From a checkpoint of a small mixture-of-experts model trained on Wikipedia.
Size: 8 layers, width 128, 26.9M parameters.
Experts: 32 SwiGLU neurons an expert, a sigmoid router.
Below are experts of layer 5 (counted from 0) of a mixture-of-experts language model. Rows are named gate (a neuron's input weights, with its number), up (a neuron's input weights, with its number), down (a neuron's output weights, with its number) and show model dimensions 0-127. Each number is 500 + 25 x the weight over its row's rms, rounded and kept within 0 to 999. Numbers have three digits each.
Before each expert's rows: a language model's description of what the expert responds to; "mostly gets" lists some tokens that are sent to it at least half of the time. This comes from a sample of Wikipedia text that the model never trained on.

# expert 6
Conjunctions and linking words joining clauses or names, mostly and, plus but, while, though, with; also "| " separators in tables.
mostly gets: "but ", "while ", "Released", "though ", "<", "did "
gate1:535494520506511513482519477478515477518510499477503514561515477484487523547499513512461517477525471476503505503533551469496486480518467518448531483460529526455488493523477480488511490482509534548529536490517493486508476514485461491466532463472448500495486545557502474491523475497514466532518528527486487482456501565528531479506532521526502541479534502523480511498504499507509512489500
up1:458489456484495517550486515509497547507492499510465471485518498491495460475522473510493493543515546507519500457479500490484468523496518483531473508472494503520501524483566519501490473521519452511514511486524506532499546506476521535498470540485509496493471499522509576491465545461507542499492500509521502471488520468466469521495499457473535491496535517497553465482502506480461516527487
down1:502496438487454467503491537514533514515526527487473519478529495473505496516505515509544466491455516509503558502483463463507503531537536484510519458460515487485523507491505503484484475500548544535505503487504476502494515529434503487503538524454455493452502519535443471478538474497469480504476499516483519510525503518500490484506547496534515494497528484535485502518461507498507494527495
gate2:478477507473485479520551507467528483472521510441531496502486466523534550502479511480487524485489507533495505544503488470454508493515506494521493488472522522485533528472475503513488469527543512478514487544489480481511485516472497461465519469516497461515503502550508490508459511527498495500483498481461524471497507522545483556501494539507546542486513529502486505474510472420515506511463
up2:473461529484475526504479508509515511510495469540470492514538520455469472467512507521517472520520510477457477468523501528491468490471465470495507484508489481505480478520549457505487508466475471486498492496542490533474441478513512526516469509490484533449463492446499450482545557470472483509504467516490511532461534499494499491526519492480497484486502516518487456479522518511478478502538
down2:454525543481488498483484526474490488480514513499475535491534482518508531516504537445543520490518451521473517488528532483520464477525517504452507508520474436502455474497478503503455505546533511486458486501490486501508478506485511471512519502518509485511543522462499482523509523542514464519504519505480481517532515495540537474468485471448497524530455533499514497473508475523508475518465

# expert 49
Commas ending clauses or list items, plus "and", "with", "including", and closing "), " before the next clause in narrative prose.
mostly gets: ",\" ", "\", ", "including ", "), "
gate0:526504477530472518474503487499451523516436480546472461519532474454497514499495493497505464508535472476459494507492508511498493531459503499452493524506457529504477484484498456535524488468469483474518512432489487512474458501520466533495530482517523539539479507505493494492499490488491518488493523509520456505494520517488525490494556492525481509518461528490490514479465553538504513477537
up0:497516494512536494479540493480488531541459512522506482494466552476474459530474500514459487492546461433533469545544500473525512529472493470481506516534472559520513508489523507507535514470506501515498550469515486476497522527471461515490513475483516537479473521515523512520448497479549524480479507495478486499476490511481507501524482541502441493524506494521524506517500502493484506510506
down0:498491539539447487523503523534522500504503496493531494478508493531498475494529481454513498496491518473516474499438527520483459506521486471463541482517519480487463449512491512505495498471512475515528468528446492510529500498498498516517515501504511541508481492527556499513483526490492534445546465481481472548482520476464513493505505510524455491483498542482494474515459549543541488489482
gate1:490505494482495514512474490493478497499512474488513485465512551495524484524495522487520495520505452512508510511590457505570512465497478559504488504496531489530516474526526516479467476511541504527480484504507474507494474546469515507475465498464492473532465495462493473527523479497513495520487516479463506505507511483471518532518457534457474522495483513504455467455505500482475527547485
up1:466520482517463533500499479509468477487508470497489471504540532518510515491499459470481519516511480503531533532515461495556503482500493563485493543497527472504474461534502537499467517546534462501481520484497514478465491546502515521497474490452520495523463514476496490558487463495522524482514515503455478518529483478498489497497458501478464536496439506484475513471497538515526522513504
down1:517541533484495489471480482476487466498495464515523506518525469501480465556499500503529530522500481473481516453503507547484501476503494531537527525512495516525487502535501486492487484461516486470499495500488496526517490445493544507514525483499538550509572527496484501505518473516483459490479465517544515481458475540509510439496506512514513508477452527519494497522527511559530472475479

# expert 10
Word-final suffixes like s, tion, ing, ed, especially the s of Men's/Women's before sport event names in medal records.
mostly gets: "run", "grow", "Olymp", "ination ", "osp", "action "
gate0:479503511523486499500542483454512475487508500472489518469455507512503467473480508468531482523527543507477526437554506500512497494458521522558482510475508491478497522477521476442452477508521473507518489510500521496517494538516468520527539508460471509519488504538528530481518496540494517477467490493497517508474528564523512512467498517535491506457508450460531470505485486476491503507503
up0:462490514546496488492522511482552498461509509491485522534508505479504504515485560508489460551515533497487518476538502442468536543509532512537467537500468476461488467478491472445507521520527533462514495484535503467496477518516524529567535486464487483520470494518486484513501539519506506485480470493501508491499524514464502529468503537498522507461507474521486529512531498515512479492496
down0:546514477454501480520533518515526487472499501515476511519489486486553492508540493507491455499495489527549482510501506491494465505511531495466530456480521516515473478482473504530506492499539559528480465479483550561500537490495468487528499498512459489490483485480472489469531482491480539530527515516531494505465489513509478469561538481527515497494512486482499548485475454478514518533472
gate1:491474502506474477487518491467494471492519530476525482492492512481527464506483465482449513533544515522520476526596514513510567524497499494503466509451511469467520525510476502496439503516476474493534510536523515541494516497520481478451486525511460502489464465487513456492482499509512481534501487492502532482512484502510499498492482530491507485456476478453469495448497500476513478515494
up1:541481514489540539524470507553475480507520489543484542529507502533489535501545525535529461519469513473479539493502511519472496495509510510528527467493458516520489496478546530506545514487542556500439509480473515463533500473484496513508523476460537501505492551513499520514519493487494494472504495474513505517478502487516521531493529480486488531498509468546521470555536491490504520507502
down1:491518538518489491476465547520511491490496510479513477459500528505496490466475523483531494480470537490475486497511485518460566520497475527495509499481504486471485514499500482519510446512470541479502483510492491502511501490452549467498528485468525488470462496468488501479492494552508512535515484477456502520493521545423539494474536502502474540506439517491459507490494482472515500458525

# expert 60
Word-final vowel pieces in Italian, German and other foreign names (Divine, Partei, Udoji) and LaTeX math fragments such as boldsymbol.
mostly gets: "cont", "i ", "ago ", "oto ", "help", "] "
gate0:469476509484493483492507532505508509518501532513487489486487501496514439508464486518507487470474545483445465523518501510465488456500468500492535481526531532520482515496511504491483527472496421523559470536520503501482528526476502477427531482495485525483548469523466476509503501491498474513481505504514506517491539494479472511538477540503526489516532505518460450467501514505476494513462
up0:461479506475473500486542500493486463507513494501534524532544535497476538504514484509519513515523482474501530481503489504519514510534491480509451521478492472486523498499499494530504469510509531506506481446530488472508462494494495507549460527475480438556483567503506512494489470509501534535523502503516474469535467516463523541481488474479494560465503535488473549500484470491525484513521
down0:536532517537488502480451520523558494486489488531480517513560490469519536533530486497461501494510519481482429520469511481520519515512529482474485505493516521484471488484507543504506487530502497516497531500482491487484465477534445500508517484525467479505473540492543476458487511457473524471495493493526462487542525475528471468540483492529509471518523508455486537499521522493509531506484
gate1:548506521505503529489493474505505509471472514547514511489521492511508564496520535467499482518490515497474519537519504491473553476492559484487534484506481535506499501469476503453477485545475522472490506521484505522461517497497532501489501506527506505470471487427504529508500526536487506453474495451541501528507479449496486478518457528503514516535473459537526469528489469505521510500482
up1:497490461498509487505497482524476517489519452478502517528606514468484489502526497477500510509492515458558516473436525508478425492523497492466483525499533542505508442522508558515492477509499474478468482525513507509511505488505499515506493486442499495517550474495493481518471488517495499489454543511488473501516467488483534491487537488490491488518499490473503508489473498532520494497494
down1:529479498505485468494510483481506518477489462487511533455460535488534462518459491506480514474499473497449445506494489510501513539467518498469514530517493507553518481508498477487486511514494448496531511497494517502497496430541503552498567484483519470510517505494534486512502492508511460491500512464510493494532529542470499467458562468476513461470514488482476513497500503483500492489548

# expert 11
Unit "m" after measurements like "1.85 m" or "61 cm", plus short word-initial pieces in names and words, such as f, sc, met.
mostly gets: "met", "mm ", "sc", "Festiv", "m ", "influ"
gate0:519492535497514518488499525489503490512567488473522496443500554521519534512469472475516540551516458517505484501534510521469506500476490547536522499482507526526491520494495513524479486463484456536504506526459485537520467479480490489493451503482508488535505500454488468474519486485491512538480493513558553457511508513477533527540474491505524478521496490516509496510486493504519442501490
up0:468494507518492453437493515519528479558533493485485513503491524503525518513479513470462519533481484486517500479484480487486476513505492491483514473522473522523482508529485508500505487489517462476476468466471523592475485510506491476525488501496507499491499498476512517464547516444457507474507506487487494473491500519502521524504506529472518471485532537485498435520475510513456421522490
down0:504503483517495471486495539512498529525546501512489509508517460532483469475544504522507533534513484499507474530484473493460502509547520526493558536521506495540489483504492516494494480527478513466507526490532490507506490487462498509464506525489487538472539487509510503545531450527518539516536514468567475525511437505500516477487518458536488512512521509463509522519503515494544560513506
gate1:487474473491516541513474506488521505495532518466511514453509555479498516499479474510577500488507514519486524488518498487528504505510493500488530464485489469517552429479550505521487475465512486504498489469470524503517517539526482536503491505510490497478520508471517525516508557494517487505496454489501488485501475536462490525499479492502468509499512542504505474528517435479557519505438
up1:501468519463473517530513525523492517504491513483474473471483472492509487478469509509506488475540489523445493493502492500538505489496527522485527509505518476448505504511531540478464482509514519501485506505522439470513518554487495507486460481494514489486499499484507542533509542529440489470485476451476544497503466531431526543493485498480477483476489527569509489505500500493533501529465
down1:492488508527465515507509509512530501482454507474494520534500479504479513509498501502534464517454470520491534476499512525500485525524520477461504504523482481501476515465515511534537560513522488534498531509465529522519508520483473520505479505544564526478495512496526510510507542451512433544535494558494507528462518462547474525503484497502512499507507470465483488468550499486471492478520

# expert 55
Interior word pieces like pl, an, bl, pol (split, granular, sanitation), and semicolons in "v; t; e" navigation-template markers.
mostly gets: "pl", "pol", "much ", "dro", "chan", "anal"
gate1:508459505453482503513547523473457482513517482517498529501516481481489472580463519514517501510467527516507489486499486542480519516484528504500516542500527436445468501539538540446469503520513522506471502553520488500521496500503504504525513506494527509523511486511465472531455516491476501521477474494504515467545478472507532507478513488479525476549475524495493507489494461533513519520498
up1:493530487553547494511506460524518539446504502490530498489480538523525546483536473512470512474521471475500479501503531447540499503502497496469489480490459530529485488498489493511524505490480464469528475492500532501489503485452526463528516476508476476495473516482512550496565491483506501513517540511505526512486514528513440491523489515476446522483544473527487507507536511478458500500481
down1:500466533532525509454506506503525478523528483537513521506520519542507534471520518473550468502467486513507476526518506519476505461529499513514479528485473486481476535516478503477497487493507535501511484509497499479527566467481477484515521510528462510501481460509480484494507470482485486497500521464485504457491451470517511490437542427447533487494472483495469498480525452469483493510499
gate2:509520508530471507475535532499529500456498512476519527499519492547468484520516512535482523522495508491516519467538478531467483487506529521525511507525496461456488473509492501473473489509539542482456515517519478488512524480522482493504492532486513519490490476495472496524437479489490531514435484474536524501514494520514475540514503475488541484497485507505555537478509420509509446525521
up2:487447577513494478508472473492526474502477514504544497498498454504496560440496477543524503485515503509483464490514552506461472489530462532504507496466512526505515503508500518534484508491477489509519488509499514551502511489507503491435488480497492490518488484461488489444502468474540493518499507510508503515493545482525476497488496463516516505442508525502476509502535500484442513455517
down2:448562490472477487496558486512528517541565495532518519530475507489484528460511526487521471508472491526518485540490495488516483476508517498512507467498511511496517492473457500481506503511550513512516477493489483453494510491504468481495445523496493509528461426497456487464471477489537519505502494519498468541508516482472523474513457551479523490544515504495531494518494500489485497523481

# expert 26
Opening pieces of Latinate words like con-, pr-, dec-, pres-, as in conclusion, concept, prestigious, plus closing parentheses and LaTeX fragments.
mostly gets: "con", "Pr", "dec", "los", "Du", "Pe"
gate0:537432475492456499499479512509479518484530480461537490482486522513510481498486522516553474508465509481533492495496510474484492530492505503541509464544499479466485544446513473511464497487508482518522512492562485514503471511521513514463465499519499499485466514496510467511534529466495485465519481492497528444524534452485505560510466507458510502518509528493519500501476490477528548496525
up0:528476494526477492529458498511525456502465474493494487516508442489526510486454490496516499503477469498533471503482560512508538505483491493477518469520494505490488515520498498520496489498480512508474501459536492489524542497499511481492506476491477525469512546527545512527485519549459509494491508541550494501494508504538514482464506427497499490506512494511538531497494479502593505485556
down0:444516519496437465464538535494503516501482482495506470504503523531470481510496482496500479507530463469501500498521496487512522491515482490490475525487512527487505523536515477460499503546522479513539524524513495498499533545486492490487476569530468507539508551524529501471524538509525512466470516487505497518507473502527513529470532527535535494486457467478532506486497564511534528460518
gate1:511520496498481444502499561530514540477492507529504536481510550497487487504538484451490480522506476474520533506528494497480522496518500515492465508511470521488556509435478485521479558483559496454501500512509512502504461503515500504472476502515507489527447528517476504496518526514524501475517446508523534486491502492496485534480477522457525510499495515531537493484498512490536457544537
up1:501472516503537530512495472503481491534546494517508496537515430497500542490515502499506490491494504531480492530479548494517498517516499472526470521491480531505465522514479491483476478479487475552477491450451518513488532475512530508528500513508500489524515503516486515530535512481498499454494478515568440460506478502494539454483523456539516485512485516498475535502524497515551546525484
down1:513520485505540498456532558510499495519511556507529499504481529508488497484442491510513526506511443506498520511523456466556527493511476490490540489468484517470481513490563487486518518506474500489538497534497455482524491526484459506492507491550501487515516468533515454481517481504486475462502462478474519496477492488462515508513514483457523552503484501554514479461516507473487485487500

# expert 31
En dashes inside year ranges like 2022–23 or 2021–2025, pipes after percentages in election tables, and word pieces like sp, squ, ud.
mostly gets: "sp", "squ", "flo", "Dep", "% ", "Squ"
gate0:510519554472505476467520501486472508499495515517518513506441472500513506497474492530521494524528533515462503512542505481542507522499471484505483458439491459473482487501460465482480536484503529479497463495531540523482497552479480513498516500539497474512499488521504490495481524530534514503481518461547467525487552500537490532496502500518539503496532493552468471514508466495440490515477
up0:503461507537476464497495488490482540493468516502459522483450479487502499453493541507499470503496504534477521487499537502495452523491500488511486489479513500470475484485489467520517511498513516511453477513506514499522494554524481545464520495547534483528507520542469524490536532487508462459532485462515451485526516479570487517537485490519549483525461501505482470520468497508481507533496
down0:517499503462518538476514596514498519506511504510445497488530474492490487527501500533513503514467520514506524525525447498520468521469535482443525500516510478500479517525513520520499507519525473493496514515482508485470502448484534503510487517517478459577449464494520476490494483466498487495473501472514497507500490490486492559511481498509510505509491468517532505530508478524567523534504
gate1:530482518500478491475533512516538505489510462496500495467439546493481487531488491536522545510534476532481476475487495525517522470475529478482493493514463529534511522497537497511508506504508438504514538524518481479457505495466479423513526514496510493504479492492492500438490517516481488518487532495487518554468506488486495509575487465521477493500512491532520469476487478495518512480451
up1:540484525521472492466513528508520521495509474506514510473447552472500491541497481527488534500526455531509484483502479537524508470485556474475480487493472520514499520503486499516513503485518451496518524524492481482470483495475484432488554501514491486503488472496478505480470535543506512522506525477472479569473502489477485489566471526515463499517492506501536440495468502505525510504506
down1:491478479519483508492474526511485480508491497468481535492528499533506552485487451497507487526469465507461553543511512532522506505511480502510433469491489477513465474471463506523475466529507503517516503555466500519543474510444506471494518527532475464473534492539467519498499466498504468505536470525517510486519481482505505458516471515533498483479457508503536474501478519528488507453505

# expert 14
Word-final suffix pieces completing adjectives and nouns such as -al, -ation, -ic, as in Municipal, bilateral, Regional, plus "District", "National".
mostly gets: "District ", "al ", "Central ", "mental ", "legal ", "ederal "
gate1:488500566483501521511503492492506473507453479569501470509516451512468493511514465472519485512532475521518526540528509484502541506501486527502484506466491448496484496493489477506516515493509465478513495451499536520544501501536497491507513497463483493500501498465466464466488509474493546489522459550482516489474512537494489490517541508557493576533523505507494483474473518475500497520468
up1:510492530485524493516483474520552488506494501414466474517510519516517502515473541524485463482521562503438465509522485490512533486484514524483484504502510507490476546524486484522523445488508502488489473490508510505450489518479498460490560522477502459477502499490440485512493427505499486489464506532521485508500510498482475506505479488509498507540521487536469469485525477483512505464497
down1:499522548500510503473476503502511484509485528474522499472473485490509503468532495511503486504506481503472507512502549515532486437497492513512483507524512514503508497504490508470550461448530472491510492459472514490503525470463507563500493498474474543535516500466473478510464500537505536483478530536504472558499526524509471454458507458515542523443491496479455450490477506523508521500506
gate2:516493536505516559504543541456468504476489487530474503527534500525512493514493482504529509496476483556489487524498525500494513493491501534526513544490561485496523483523480498503535503496470464510554466526507466481504520493500488504516477533486505492494538426540485480460531499496509527484490515516530508516472450480485547507504558509533481526499526498494516540468537497513485518512472
up2:472487530514529519488500537470489438539537507537463532499459496492465544507476490488540499499472550508490503521512462487474542529530509508490481464515496508507471513525511488495495541460492530483503478484511541506527527486460518458498456481498482542474471467463507465497513488497489457506492543519523509494492515512499505515508506416517493487501486469504449476502515512506477474482502
down2:510491487501536517456508474510500464519518476500500499492486523490521502497481504483524486476495491468494480480478481462479540507509497459520473476526533529461503522533476472448529484492464480464548506474524490485478460507520520480542492505465450513516530511546517494516501478532494470466507485490465512453499462471528533530491462520458523495547525443448485468519519516510494481516499

# expert 54
Final letters and spaces ending non-English names and words, often Slavic or Nordic, such as Kolář, Malmö, Elektrisk, Houck.
mostly gets: "ú", "u ", "ti ", "án", "č", "z "
gate0:519486543531425486469486477475489491489463509444533513502519500487511476499474522459477514498505487516486511485524465509499482487489472509538474518471509498498460525527489502482483508536505482503487466535499490523493487524498485513476487542495501513463513477520479424494475505487536511517483489458503567465497487484544500491519509519555567480485525533498513523505502509536489525462476
up0:529547496489540485498489538528498518459536479511504530487521456512457531501508493511541498470535499505533539520483504528479444498497515488538476550515488469505530510511490495495489479503477532479496544436417479496479488497509515512520452480439490476495496488529498479494492521503493505470498526524507521506509493522479550446465474479471499483486487521490501479510491536519477499497487
down0:509483492438478487552489458521505457467504459510503485457528491502530492507443507502492499562475546483511535534518520525514480495488513476509549468490489456503492470485545510522492475517525506520508502495493505493525524532507510497498501469504480510515499506465481512497458547517434542522511453506456496486515523474465509543493481480496497474499515485496500491510544478469480519540518
gate1:465513472461498488528538521485487498487521471539509512498513509485491477525457537480499458468496524491458503498497443489512538460476467497477529496476496540514556516513524527504474489491518511462481482539540470489504514498457504453471504481537521477471523465471465485500491489521464441511474467478467512469485549496472501499514478530526455504542486508501481473496484497484501475515506
up1:486510497461505498549458469462478492490513473503509517523523468482481493504447469479525490489492511520470480513499488510501533487486467520530470512472492513526516527479513537515467476451461468478508449544530506475514492484484533482512509476552521488496520475473503494493497497509503440493511438466489546446496518471479504495491500492535486481520488553492468467516454534512525491475494
down1:526518505528510508462502503548440483533512523491480474527502515498491492463509506491482480503468485502490519518485521523522520530467459509494478459523486490474508479456507495476518578474543512482504510556467449493540528498544491512530487507491489483456512552490488538556543483478496469485485475467524537486503488497523502507499493528523499545481461522512482490502477496515533515516492

# expert 47
Bare spaces in non-Latin text or after arrows and "v", plus plural and noun endings like -ations, -ers, -ants.
mostly gets: "areas ", "members ", "ca", "Ma", "ements ", "na"
gate1:493510459507484482494487507472525474458489467498495514495525485479533528489532578489530466429499509476407499540489493484506476472496498479514503498543512462549531462512454477496517494493496494482473497474489500492522501488499527467472535490471523517476513500499466468534493526495536486492540515498487481487504509474460491477475510490510502554517501487466509489489491533489456485512513
up1:477487494503492507499517459496516490500526485521489507528509457499532499532484482493498513515507477516516538475500564556490500481541484521495546520495504521452469481484490539526525494555494484542547526502550493480557535471502509474511524513500499529507507459556484541501487481470475530471496493533502501495489576518519480497498501504511468484518472505470526500486517548483477525484491
down1:523450466525502477540500552468504522490503494520501500483479461486478502522537503552501522491498518488514489457500531489477469554458529501495453509525512524511485543506534547490464538497454500482523516486472521513526463486473514505462465449495529482499477485489538451476517493506489465454523526465466501500506510472480509543499520474487478487475524518534514480482502522520492484487520
gate2:480531564556502525514510491490492477497487482523512511497535489496511497490484516482539560510487475513456496514488451515509490499491455509494505511501536491498520516514485506489477487479507519521510486525513512492497489518514483436572444525510495460484525499478483488541504494470515516489516462457488506452491500466416543495496453513508479516489564523507511504489501515520506473502504
up2:541449458537553496488477529490496428481489499512473489526509487503488503513518477525505489521495519484537499475505533524505506507500532492487456477438497530498491502456489489493503526534471534464504506476509474489483445430493506523498532504502524535498543473562519448489493503529498475494521521543494513519500482489498495509511516465482468500510480463475530496518509508484506466513531
down2:522484470508568497470486523550522478498482494484448474504515519443501515513519494512485482506486490481502505473520483505476481524508517476537513490500500509502499468481501510566488474478467496468478513437511533516444464535492499509465532535498495548490488489471501470473461480521487515479485524545486492509522506523529531536491531496496534486513486514555518513500552497498490511495445

# expert 24
Infobox and table field tokens such as "| " cell starts, Preceded, Genus, Scientific, "} " after km^{2}, and S in coordinates.
mostly gets: "Preceded ", "Genus", "= ", "MF ", "Scientific ", "\n    "
gate1:501458556509494488514515457492513452523509491480479502506457510501519480493470517525486492529485485479461513479527488508498458495481487508487490497484459525485477574476504508473456530517499488500573498525535503532474509506480464502515494515500472486493492527517493495455519481491425444508472507498538526502510538517504461515529477510472535512466484507543475481517533470483499525493510
up1:476510565512503477499509463497476496484507489472524464496478497492540452523486512505451511484498506502460464488500500500530519517513518522506480520513534522494450499509470496470522494541476459513522511537546524558476511548491453478502517504491485493501487461517493485463488523499475519523513515452511471513499526489496461503554475521524525530485547502501506444535469500479453526494502
down1:472464499464521474512496485498491497503523494502508517537512461478467523501508500479543523491516475501547483516484484475516509459511504516541537535513471486497485516521442526450503520541459466498522529505506534540421518520515502513551507492424504524489515502498538494500535495487490474508523437499512512475512521506494480495504479464475487520518516548471519511501517467520490481493522
gate2:521500492502514458502493509516520506460486524494570493522493524473538493505458508517493481500479524479527510497498476463478489520562532482514488496533481546529572504493490508488551496508484498504570492490476540493514521492479492483537515483517460481473512481533483489482513507510450530473502513495565501539490541488502498506533487531469522535534520473513461493535493516481488477502506
up2:513502509466497476526512536467488520496477503491518508519525433493465488469487492467516499496532552541499497489480496516463426494512484511513514536539507487512544527478464487499469535495470480521500521488468476487519510488491511481469499547488517517501476440517506486490475483532452521486478481478511481472510537482554505469510485467494470471503498485457461488498536525509496537477456
down2:522465483511536481508488457480530502488494516482503559491483479500494483502471515500519459497481505496484495537529483504492510505508449506551518460465526508503473493499503494488511481516483544487448507511508540526517501482502496508558545528449525484515483513533516456485453495565498495514468509491508508535471481484525517416478481479509450507510514484492535515514525485516503464484483

# expert 22
Capital M starting words like Mollusca, Membership, Memoirs, plus biography verbs and prepositions such as with, had, won, took, received.
mostly gets: "commun", "M", "Publ", "class", "Histor", "Class"
gate1:466475489464529540497516530520557479520476472498496478450535503539522538528493472471555510521499483500508515518531501517488491487521484455516546468503488489500504480462469484513527476475495493508489515517521521488517503484478538432519463540490495511496492445489479527490486477486538531484516497514534506494473515511477512518484490448504472503511454516460476558489463496484516500535500
up1:499564493526459501541522488519484503474518494519480487513502490443514459486480518502444514515513522482506484492511495514503489493488508513520500518493564478485491518558483506486492517550524489491509524475484479492504522512462459534466561519506516482504526536526475480522476472544463499496491496497505442518520539497497475459546538524501552480523494467491536489514509484524490522470502
down1:471486521501467482550461540521485465524543496492488461500499534476526501528588520485496508475480493497502533523491506517479518532469465474498507488493494538497486464477505492547517468531527494482464459524474466466521492515517486468537483478498509509474579476498529497501516530499530514507507506538501510528531496463503496481505532519492487498482485537505490492486495485447508521499455
gate2:503508475505489462486498506538453499530490456516498506509476493533491531473478466512494527531578486510498464518505506498502492513478433490499524497529539528505479507492537500493476509451499490506524515478490495529488482467513482462487458465510480431466522496485500457498487502504490451478548503515530492524539509501462509510496558478489495489482531526533509492496464487527501456467493
up2:534487553498495468494522446498490503473507512503527488531454524516508538479468483478503557501516477493530492518551526495512498499519453493482494495499514507500494493502533490535510487466472478505484483559515468543512471485511437475472494507530516489475470470445549514498504487508510528507476488499525510530474495501495475492470503499517483566483508463436527472498489518482487471467505
down2:498512544505494497450482500473454524513498486475492523462501480531473507519475503448497544496515461490511490470500499495500469468527504464494493510505494514490493511525523549458492492526484495491471511475520495526544466487539485526463519500498504502453543474487558559466496519475481506494524545488478504517491518515521480534482490540473472499479510497436529473511497522521467474538456

# expert 43
Month names in dates (18 November 1939), blank spaces and pipes in election and results tables, and line breaks after infobox time-zone lines.
mostly gets: "Date ", "Yes ", "establ", "December ", "estim", " "
gate0:512509484453499525516511482496492509539525489499512532549553489526518499537498567540515443506516506470534495461509525509512486459533453458552486490515468496497516521514474496533476542437483449487508512504493494497516500512547490534496552497523498449477506522494464507499522482496489500513490477513540520460521536502500453495491502496511494495508525474512502467516482490502483507518530
up0:506500497505472481484501494474539500504470507475502507495463496521551510520514499534471432486515519465525484426516489520529484477484506501483525463544483531498474503512479489468501497509485514457544504513510543558503473497464522525506517491537503480496521532499485467506453513529510489521518540507503508488515471499457486492520500486544491514500514452492517439570485534493495483494477
down0:488488511462481534468489484467499526535449517481481506469485515506516473498531468516513476497484511523469529521537531462468522511519495520469538506493466492540501480507548544490510495496518526493512509522524479454492511530489506494523478483538503477518495523496530487499490551529477508523503551514489554510459474519480507480483454483540469525534521460448487553483538470499517496487490
gate1:488482530510475511502517491520528531506484498522487537499454511509511523519500491535482505453481441485509489476463475445512499499444474483512523515536475518489511488518503498500512517453542500470470504521535472478515508517433459472502532514458526453477507497544465533513500511476483510509482506482547489507476529512473491505525532533453473496547468493529517520520499467521486504515475
up1:488474509498470511516498543505486452553478517472490483478513515494503491469479514482482487522497502521504511467544517545530523513533475485486488441497473457522519520487516501497499494522498520527524482487502527554482466464533497499495452503544489543520472515475514479466474449486518475507496512493450514477526479512525513526459507476503527484491466527463466520450498514440505478517528
down1:519466489483539523481504491476519539505489485513490526512494531501439499545480473476485510516499506472510504482505542534506447507513470503482519532451468504503496539475525451498506502504510513456529478494473505473524539522486465499464481499473522496503554526465491501510509511517469467503509496475448555495529518483480492477490490431531502494454507531506519445469506466483505513508487